Weights of a small mixture-of-experts language model, trained from scratch on English Wikipedia: 8 picks a token, 6789 steps.
Below are experts of layer 4 (counted from 0) of a mixture-of-experts language model. Rows are named gate (a neuron's input weights, with its number), up (a neuron's input weights, with its number) and show model dimensions 0-191. Each number is 500 + 25 x the weight over its row's rms, rounded and kept within 0 to 999. Numbers have three digits each.
Before each expert's rows: a language model's description of what the expert responds to. This comes from a sample of Wikipedia text that the model never trained on.

# expert 5
It responds to: Word-final pieces carrying an attached comma or period that end a clause, such as es, ation, s, and However.
gate0:509507540484533551544493519513549503457545514539484509543519454499510500492472463540515497517521497497528519527444482456468536491504535490484516530498501492455475501466532520499505461529525501471489488523510514521482479501507467500511525522517486517455498501515500490488496515534534494511539547549494502459520554501482468490543456514522461542467479500523491499462563489472530525516527531507489505504544534461491503538517527479498509507472491467520491524536489462485469461487476516513505525495525475491475479528481484498484487464523535483494526522487515514485512512535498512501
up0:473500447510489491478486457499493521487508511492475540473497555504461530511521509448448522494489476524514498471584556526493460503488493521521516524530510501549548528513471477533502541455424509498544479486499493497494498468514535489507513502515451517518480492545493510524490506477498523475486471497506459556515465496473502496507493508542496461505518498490515531511486482517535478491477467479496489494480498517484511468444469480482498455536497505475478458490524552485506503507504482484488534494516495487530517492534494473530492511492525488484503535485521510526481495462479513524
gate1:500548490508469472476509501536515504518454502474530473502471486521494519499518494522502528487542504498518499563552493501468527517509477538472490505499522518475520500520501438512509463486497527476496465475456497509510461477474512429511494466534516480508489482490500501503488460495498496491483473496458515467487490486497533457503562533478540452476515492473512484489474465508522529447514518466538472520497513508494454501497499529474506521484509500464492474468498542486490489502524446498499450465490535497512558527516521511522551496512463495496519481540491510559516504531502490505
up1:515477516494530513477448484528510484536534481478537541511525501491495543496433515460496504520447530489488527483495479534532501495473520523493463513501521449543500459478500532526476559494505507489537510540474458514449519527489441497497502493502463527520501502535544503484472521514520469504531470514455491487498469480508513478476473519522512520469516532478489523499503502459493498522445480538530510476511434508513500476521515518520503532507519505541502478490512524518460517532516480490519508533503501516494489478499483518461497490527511488499522484468526502430497536481515484515
gate2:476508516488489514477500498470443486508520521473495504480481514488538515481537465495538545489534509486519513523511514513498490490474503481517504533504504519456488536499494518483525487492455462536475507530474460496503480521468490522464510501485479498510509528488479520484526571500495500498512541521508502504499480504461524505518468500479507465543516513509581520529502479467523518488554553484554472510509493530470511491486506540502487494460538547467501452506495531504463525504479473508457477461495490523527532506474540483522505504558522498516517506540482479513514556541494463480
up2:430501526478509514480526471514458460490506506489487489509494555497502558487483514491513509497492475499538498518453506536496468464475494516519507544463479548479492443492503477520507500504458501515527549515508451486497465494483489509517511471532483502515464507504500491469531558501508468513488535443505512518468535515455510514500476465511543491499511507502506500501538463463497486497520475506546490529477524524494513499513518529483506506515532517458516489518492565456440525486497477511478489490515523538512524525486500508476525540521535487510535532488492451476505552510517498497
gate3:453532498500527491505462501464481504510507545502486462542509469539488462494516512503511501477513503512502531482504496473514455501530515556481501536485491496500513481486541500423510475505516544488519473507524460515502458508531489475499488505493494473503483532476472467541489522544491496483468480493515455497486476506501500499517511457503504564461469506456467463489461439515490484491490449432520517509478467512496489470504501554500525496539507500484467473540506506456510543491495471540488469476491462497494474514473511518468521484500466521505497507519494499478491519489474506546
up3:501525517502516532508537482444501482528541521481506517487520495484495497504535476487507545469527445500499513492515507467503503503451497477506480505498481461531505491508481519493455543513477462512521466499459493524531531459498511561499485549469469514488467499500470480522489536482443513508490513544490485483509477489499527535526478476512489514517498494448482547524497491528525529491504466547495465509523443498482522503495524496512516481520480529455536489545526521497495529466507479529462504500509524493533464498479573509517514498527518487521509532487477494458455549516511502513
gate4:503471497495505522510487534455514533480531512490508465500502502489517513506514494491480523513500510486525522479500474501507464472501470489507469515534476479463488492518482494500503520513495477494513549472473494428532502535481549500523491513523521494498473495496513517537457492442487528540520507539513514530527538479494485509498489465514475528475503492502519495465485546511503500470535492514477468473543518451515484473431493495552462493529492485484497478531519445515462488490497525496500545443543501457495456498505504505515510482489453489476492476514543539461497465437526540496
up4:519520508484515486473494490534501508513514451543484520474452496534486478495462508455506492478480498518500505493510521473462532473506560485501546522499513493524509505492496508472481513453526559512515496535505515496463464484508490510520536497492420511484492521530507516501511540533541506475498473501496478458499466551498519522537494516514489484530502467513496515462532506512511519560477522536508476496479481520537490523534465443488485492477460530517514500487488487481501496491473471469496505547462521494549530553465485502511479503516548504523517517493446503490518526555505516489
gate5:508448509522480485493507486505501521526506536477482484481526511470539502530532466496533542522515525521451517544499516514489496505502525538519464527549469459492474520500530468475477478517531495490495526508473495466472457503455518487499510548475488512493530555486540523507500473489510480496492498512469476500485519504500498525524494510472471526528477488482511526468463515515499482514504540521525502474520491472482523495483523542522506513473466486501490461436484492540479500494518520504515519522508472477489481506454489545456477479500499498484454457452470579489530515437504500518
up5:504486483493487482511515510527538534500479504482499459481511487492493522536526455496502485506505541535499504535454534517476456470471493523532442534497488480502499492541513474485490483521564498552462521527487529444516479523461493490503537531512521499485512494476536517501498471471509481521519528510491459524463503485499523532518465465511533487503511532529504462504483497506490485507482452508514492474532493491470479512477539537481517552457496519499441467507487527546515457522534483506526501457489499509498503474481488494488496451504477515510481472486514548512504439461489522531
gate6:496457508517498538505506530495526498481489495518494515494509487460503480475504489494500466500460530511507569487498495527522476472512524494529413498520499479476505539495514483498496464568509517501495552483525504504538515545464524476506474528509518485487540496510519492524490484472528493529536515493473507498488528480490473518493510446529463527525482535514495494517501533545498435503503493501471522501522530485504524481472535486494522505508490492518509469491486459536505463536509513484560496486498510455471468490536457508520485488481491451464475481484542535469503439471495531512
up6:522518472449523444498521481539497533527484497505498508513468567524526548505533498501460557542562494528528491483510497493521519459490490511457518524545541489491521517513496467495484456490474518474509479472511526448484447509494532488519517480486513466475491510488514506535501505491513506460534478519506509484511489502506563475498498524505513500502500459453519504448482477495481507526504528465529464489508510473517472507446508479512482521452511569481503456537514501468479489505493483490464512494534515487535513524510524513499491499503508486480475510466536530507513495502526508470
gate7:462526476492499505487539527501512482482503497501494480509524514481510479540498492556475491492467495488504536477537460518501470507497470487491531510488495521530515475521515509519529454508533524504450466492489565492516517475510513486560507517510503488521502512505476504505516515492461525487512500486513488508490526507507494508515513517514476492533486491549487464521466508500472492504527520463478487478465531506516442511472440463513493472500512511508488497550508490454532526481529502483454505418554528489496478534491554471499514519468482458540532503541547473432491508511486480498
up7:481502500501480459492503512502474504503462543482503442554535467473520456514518506494507503490490522486488520496539515501491467504519478461476497480483528494511523453483543533528521458487471528435496518488478568514530488469505487525504482527528516469534494523516474474507538467499506495507516488509476486523478499549540514478474517524508513533502497506506444473526472461510448534460497526483510500467500511520469471516494489536522475497516519479531478495513478495428516514489515485522470448476519497496501487499521514485505521539524480455528502539542496527492489494479465467465
gate8:507491491504543506516542477514499509564520476498466560496469465531470488512510480496472528490491507469499534506480498502496465518488493453487529522483506469453452509475542524547521532483478563504503483521490546454460441536491491512458487541487491512498543488488513499479536513512510475489522508486547530546487462483523504496501529473471488501484506500527544532484515523467481497495479535539473512519509506487537524493540474506510477504472497484506538505494506506457505505511441483509485461462480472499504450513482499496495524482483514495498526527531517501497534539473536478506
up8:527498508547458476475504497530483485516495502475503488546499481503483491474508503442475501490540489495484504464524482475480474481505483487476479533495513550492565497516551489502488531479457550481523492475541507528525463490475487512542509493519542469512520472487503461495498486460444475499482497469501487508504471475528505466508523434487515499476519514484505473524499504499457471479492467432521519504501525492474510501507495500524509518513516450472512490489518542548498505533495497501448477524477479523501519446488510504508544457513471487509523512487507471557549498520509536509
gate9:504504478490508524486494486561523471543522548513499481467517523443524451509483521480503512515477500526432481496524483501525491473515528519484518483519490487507527490491524512478486496487576484483555495496526499473506488479568481459470482460528490526493486498480514476486484478517528507565490525531519492475516512500516484509483490461493448535449507511508482463500541524493498491500510480488518521494483443513505480520493495480492554519500485521564526501487491489537497510463521513479536513524484543486541513496520460529499491516482490526497468524481480498484481485519547536526
up9:532488486487493496516484529462473480521526501484530449493512505548480536515497479532515471502509475502546514510530498424501537459507571477476470548521491478467527516443462489471512542528509554473505496499544501535510511519496463559537522492528491534475497513516491516511529499479507498415522488514490480506505510520524502506528497525538476495500448509505515532461471520505496513502508565479514495526504536483524510517508501495541465494466509504485510478536510489512509511462452510476508541496494504529504484493494484527495492500506532504515493517495547510470489494498488476511
gate10:539498521506461497490529517493517460510530496501489502503525528455525492534481506506479497470515464463538500475494525540510493504507478457480547498462497513514517475517512487531467522505460511495520534465497495516458527452470487468487481516505539520518502532503533460496514515444487492539486520487544511437418478507530494479476514490466482510460504487519477462499530482523488532461555513479487500514432532515463492500486527496500550502508516471546527510510490539520513490489493517513487516533524491540499522496510513523521533479472470482479485493505466486522537531469503507487
up10:516479474524552516509488486504452498446540480507483545522524493497510513519524472483489509510458508527499508511515542486504525539510493511475524503495522518537480505498517485556530543466466475537488468508508472525456520506485534559479519538489481536493473480495447490500500455536510507496488493467456508515511526500505558483519487541493479488500458497467562539487461482465532495502483533497493506512503512516480502514530488519492491508493513477515445534513504541458507503454479504489495515497549483528505508516467501530477515557479519490534491545508490501467481515539493464514
gate11:530443504536475476492491510526541483477497492499480540470509506467521494485481465477456495518432514506491495549489487489469528496497477473526458482513505468470463517468467512497494466513507498458520450503462494513523478558506462500474553476504487522499529507467503503485513496527535477527514504505482517538523474502488463522511523472511458535528479506478503478447520497501484473482538503538492447479505467470502527499476451557502514476493480467520482436506497516537506472561513495495511480487490504528470476511497480486501480494467523483492509468503534495475536492474489515511
up11:475489540490478502550504495472507509476477533531472466474511534490497519467518527481555453482503513491497555507519511517445474487534491489516533452550470532436492518459497475469486480546493495527516501482539478530483536506495518537547483534490473492521521515475456523532500488534483516529487549532491492499515519488509517527542472511522498504530527532463531538500517502459516518480520496495463523495495506474491506502527503492504486521527497483529522487525487505527501502461490546520485498520510508503512509494494562476493512534528499500514492544527470495532466551509523455488
gate12:482513508498522462522529414503514473490513521457480521530496479522478523509497496466521508474519481513512511506516495468502504548516475452499508489494542457460492498463485505476501512499526537530488475473505501514498518501529479548505519519492518507505500536518491477527477531532475469484498470460556486545474496484547498482528528511466547517515492508448513520506523475524478518497543510437534465493480434486517555517473550502516458475511506485517473494504473469516503496503491490495513481474505461504534506505479533523492478536484548520510508485489486506533482543527474490520
up12:489535492501489463483463484495513469487501515467513503484547464484481502501482483445458508513528533510543514491511464528500513527478485486496491487513520474488493451462506491472457495463521524484488480464503490521517502532514500538530545524473457487525520527529525491472488504548515463536474482487485511520482518514511476481492550492485512489503442491491520492540480503545473514500514481435515485499495445485485506506513527504497482480533523536560470513504440484520523509474537565524543514516483453492516490469499503541511498535520540490534493472501483486501474543483495501510
gate13:485477480492521501540488492499494444505532534525524498469503526496499496502526537508461487510520496523483486502528485533493465510526551526556496515522520562485490526563472522533514472494488526519526529511509525532542501507518496491525493504492585533505510519503528486499501488480515532480523508502485503507499508469477439514536487480463494526491472493489510486455495547475505500513449517464512535488491503515490504508450520513470533448512537483504492518523542519526480464505481469453492462492488477502466477489519519491504451537434472541487497511468506495485525500514497501479
up13:514529544514519493498564488489491515499487472465484511476497521517517516503473475527538546458509518462505493476483530497476518481483458486482483472488530462505487495482478514492498513493479451494508518521466518544454499515504490531510525527519477485516479473479467498497521513482487499491475551480535505528501500517502529511477467503543526476524501496523506514506474444552442563520535488528534479529491502462505510486542465475540467497518503504514508483506476530492499515500480505547473527485526464542539460492489535495489525498533543504517535507548488501550514508516500449536
gate14:498441516520497508508501518472514501469499504513507487481520517453509481505500468510536456500464499519469528518477483498498491476503519525561431521520473469486498543513469485496485488545527477531515538484516516460530531505449497521471500526521469503464519449523472537531470482495493503506514536511489504489522521458466459530543452458546467525525509515512486511520493544509552457507510511526464541491518512501494539467498530502504512475483499497510489490517525477539515507516477529459575508458520496473486489478527484489488486495495497499447494503490528500503493476489485511514
up14:491492513464518467526512473505504521512526516477464492507511539527535543492523485485495568504549469526505491489481524474527513490491473499430561512508539524524511473501526455476497490498464504488503478501488504490461459514486531483504509475456527503494491521460510494520487498470453484464471497512521507526487506521523542488476528544485503478486510515431509492463506444516475524514498509443513476484491522519497480517488522476542483524515549575469483483483504516443489515482507476507456535544522516481529524522509491509490476513522507501526498506506484515520488530479527499487
gate15:518499516469518485525476519509569492475479529524468478472485533492556483548512503525459543439487487518498469482483479458511512477469506504513495492523480465472497486502487504503504470509551500502513469516492490493465430540513528479503477471483500508456471527525506513529507515451494511512498528534538497516465489501537487527472511445513484529516477498497481508482484516494480521513485498485463479481529487506510520489433526486506493495504497498466526516482554468520477473485485477459493529464497505500480505511514517525496464533513477476484485484516550512497453487460488544567
up15:479467532497512469513492523502542436465497552499473467523517506467530523523510497517476487449475519517497498498460502497517480505498440519462461481441446484466514470517501506519476462483513461496486500499507453492493500492473504463516451489536517511521488487479497459502542488481487495521452508516515502536457462442516520481492494493487524494483497560485481501551515483543481515491539446500485507540505508496476525485471517505482522486514514483497504539498536506530492501528513494514519508498476501519449479487528537501503504522489467478506494477558521469490469472472467485505
gate16:465481512522490501465497504442489514515526507505502485491512447498469463528565509541552461479486469498471519487494495548543512492506475476474479471478465498492535508521512519484510526508498488532507533486453486553505543472501536516479470507469479579512490519495483511461481479517516508496487506487494474482465503504480488498495553486491475488522504519514505502519461539518500494471476509518479513535503475533484558499562491507499508473528499487549522500478469504527519508496503529504513476477481491486467519502515510523497498536474496477460434488492446499490508523484439500528
up16:521484492531490489487476445514499490512479476490512520516517486529482520483489506482511517481499494491519504499522543496477516491503485521478529480492511503505514480496520522473457525473509471486475450500524473497468521480480524550514482488457497504498476482496486527521494505526472504513489493517508495504521482514523529498504497526482500508522524506452532518469469486467477519500531482464525500482471474518509530508535495534530455526504489495533475508496453515500545572498473512498463484538510434531545513478494483511508515487489494542541498550536465530529513625493504457533